config.yaml
n_layer: 13
d_model: 192
n_experts: 192
experts_per_token: 4
d_expert: 64
d_shared_expert: 64
activation: "geglu"
moe_layers: [1, 3, 5, 7, 9, 11]
router_score: "softmax"
normalize_top_k: true
routed_scale: 2.0
balance_loss: 0.00689
balance_bias: false
router_z_loss: 0.001
init_std_router: 0.0324
lr_router: 0.000392
vocab_size: 8192
norm: "rmsnorm"
norm_eps: 1e-05
tie_embeddings: false
optimizer: "soap_variant"
lr: 0.00347
beta1: 0.95
beta2: 0.98
grad_clip: 0.5
batch_tokens: [32768, 65536, 98304]
seq_len: 256
train_tokens: 538200000
steps: 9261
dataset: "wikipedia_en"
Below are experts of layer 7 (counted from 0) of a mixture-of-experts language model. Rows are named router (the router's row for the expert), gate (a neuron's input weights, with its number), up (a neuron's input weights, with its number), down (a neuron's output weights, with its number) and show model dimensions 0-191. Each number is 500 + 25 x the weight over its row's rms, rounded and kept within 0 to 999. Numbers have three digits each.
Before each expert's rows: "comes before" lists some tokens at least twice as common just after its tokens as in all text; "comes after" lists some tokens at least twice as common just before its tokens as in all text. This comes from a sample of Wikipedia text that the model never trained on. Tokens count by the router's weight.

# expert 14
comes before: "-", "|", " -", "The", "In", "Personal"
comes after: ")", ".", " River", " information", ";", " classification"
router:507479505530536502479563502521520547451505438513493477519475501520517528475540481489549458536501502480494469511464498482489493491543485509529502512493477473494549469533531478497429523485495531466483489510506472511519502502521496503499528498523502452490434471545511522512523529530521491545535528520506490486495498503461470496503485468489489484506505484515498533470520557521507488538522517521506534480545505513529496460500478495515470508496527504514501487516527484479513485481506467507475520502486440454490538507553475495517519480456508478528524527526511497512451503482493528520
gate0:556459503534470512520464506523479528489515537480466492486505508523496502499534500480448495515505497495484514522423456474477515548534499514507544484539511492540460519500479454510520523481507495505465489487501493489512519522474546518493515509530525453498527532513505528518470514509491520548509512504494525524498512540547500481492482506524483495503472552468470527490483506527499466520499498508489469501513483522531497503446458490499542513528472483488516535472512517465530524490503508456548503488504506465496486545506498473473482517494463523545535498531475517465532548548477501473
up0:506422509511468495502470489540458488492502513511492516495511499512525493498514490490441478523502492516475518495475455451505494573544503490500546479508483484523485515455490496506535538485507482513492506486507476470497485515473549500497501515504520482484519561495480524520517486501495514534503520511498517497474525538537523500510493520530498455489483513467512492489477512502488465552512474514482534490504507520500481505435478472464527548517476485543491515505515502489543527486508527464528501499513530482531501538501494478465460490489407492506533476497445534517501541511477532485
down0:534522483462466499550531474489485485503506453541525509487503534497481510483467478498521522475510451557498512493486446552461489485492477487526453489479494495470465490542480503522483488540534488483518471487470498520486510493491516482499450479540473469529521492524528486487511536538494454487477462474489525522502490501486533524498479511500469506478481476517506469491531497504485497524511493518507500497481482523507472514485511487493547448527521518467520503512481505463516472480550480508472514511454543477531495530509532414492533505496461507480512478548498514465451523501497510503

# expert 102
comes before: "|", "\n", "-", "  ", ";", " —"
comes after: " |", "|", "  ", ")", ";", " —"
router:492498471528521517515506494517503510470517439454501490515482494494516469478507503505466503516486502464487523523483456485501459439515452489519538507494462476484512466539476466499478539469520531543557489526510490498526461496461535507496491501533510466498477501507504510487557527502494453497487555492509518515515485499448505476500471524493497465476451479492507494493515532503500513528471509531499568540544468453458489489508489508505489499481557499479494500533474479469525503477523480524495548459474484482469499521510488489516506535435537493507508498520521475511468508484493502496
gate0:505540493506417506494528492501487513500533466418459523502516542498490482489489498485515487434488494506525515511486478483487492511478481494496517473544492498503456509522500516502504517543539503507484494510486507485491496521439508515495504506500495485496447527527464479541494514482471507508501536476492485507496468506467510568455520513472514507432503452534475475490504525468460530494552493482487519495487452454516466524481480485470522515523477510474501497514504477484548466497517474542533489492496478500503510505477515462514489533532490495526472475525504518487504566507482499515
up0:473473492528537484504466521494513470516481522564554507508518467501515510528518499477509500533545543473473477517517519506468514489510505502530463508499514487514544472509492496495510491454458518490492485497528493532509497515548500473527510503481510506534566476471524535451477468522529509496503476493510516485507529531517488461533483490519478469561502540463496511490487488558569485485466489494491481510516529507483558472480506521514506474442555454479513460498470515529464497512486521505492503505491509507534480505495500516486515524505532501487505515493519487516480424477520494498
down0:498545490481516491508510513525552500513481460448497494525515488522508497486470497515534488516525506504461521492463480471552489510501488517489507525485543516520512474490498482522498509503496476466490478497481440514496450482446502507537491492475545475486530514450485476449512550505511530470491481495517483527462468489487551487483516510528529464508487501509507504490525481474522506518507527465476512527530477491498512528511489507521457459479467492541486484452446531511492448501454503490524524531501526513492504452530525460497525497537523536478482525513550464455484456506508498499

# expert 2
comes before: "|", "-", "A", "List", "No", "Rep"
comes after: " |", "|", "-", "N", " 0", " ±"
router:516488523509543490511496534500514552446495460471510494525470495486532547485519496474553484500509559507503486598492508493489501455523498477508513487516492505499512480524516488476448517473497480489479455534470488513527492496489499512498530500507504458484474460511517510490507499514518498554530503505503515498503487551474504485490520488511480467510470482510486503513538493475527521510529539507506526543545475492522495425479457504526503510490527473522503488499473522490476501443486490507515522495498507498489496514542457498481524534481490537539550491544509434495497516516547506499
gate0:530479472446504517499491473483544540477498493438496515502480519488464512548472485482502488523483492509504456499499496484441511495486480453536496510526516539494519499460519468489513478464512457473484543487520487509476488470471497467509495510532498513501523450506497536504490476499488509479531485493525481531512474514457458462532444533506484518441507507507498519497486552478512490475504502497505479528487478523503550528491517484497530429524471536508508492454535496487479540515484481463517551498504501515578515507525502494518464508476497517492442504523509494502496506520504500517
up0:470519514534452434503519488539463482519503501537505498496515485440494517491536495530511482510498485508506518469503514492517469498501503517506451518469512480527508539502458491530469545523519543485521492483483478511477520524510479531470477520508530481511498550495511441531486514488462477514483466539474518510462541437552543550489485498511509515559521479518513496510520445515534501467529495512497532474486514486508497453499493536510477574531506453470464504530508497507507476530514493519481491489494507482496503479520498521463525508518469479491547492491482486482505495499488509481
down0:507495539498482522464513506496498532522507494477463489543514514517515508493471518492529487494481484477510515513530519456523484534495520524497490520526544543451518489442530522522548478489487462506522520539490539505430483514548464447514523528481526474520527468549452447488481497525532511525494494543502478484432500529512451499512495477548514530483487457480535489518487498493519545489491505458544511484519536472523482462475536515475485528496482493532492509498506521524509498538521523504491503500513522503500513479499479502496507491511489513549475478491539504504528495513477536523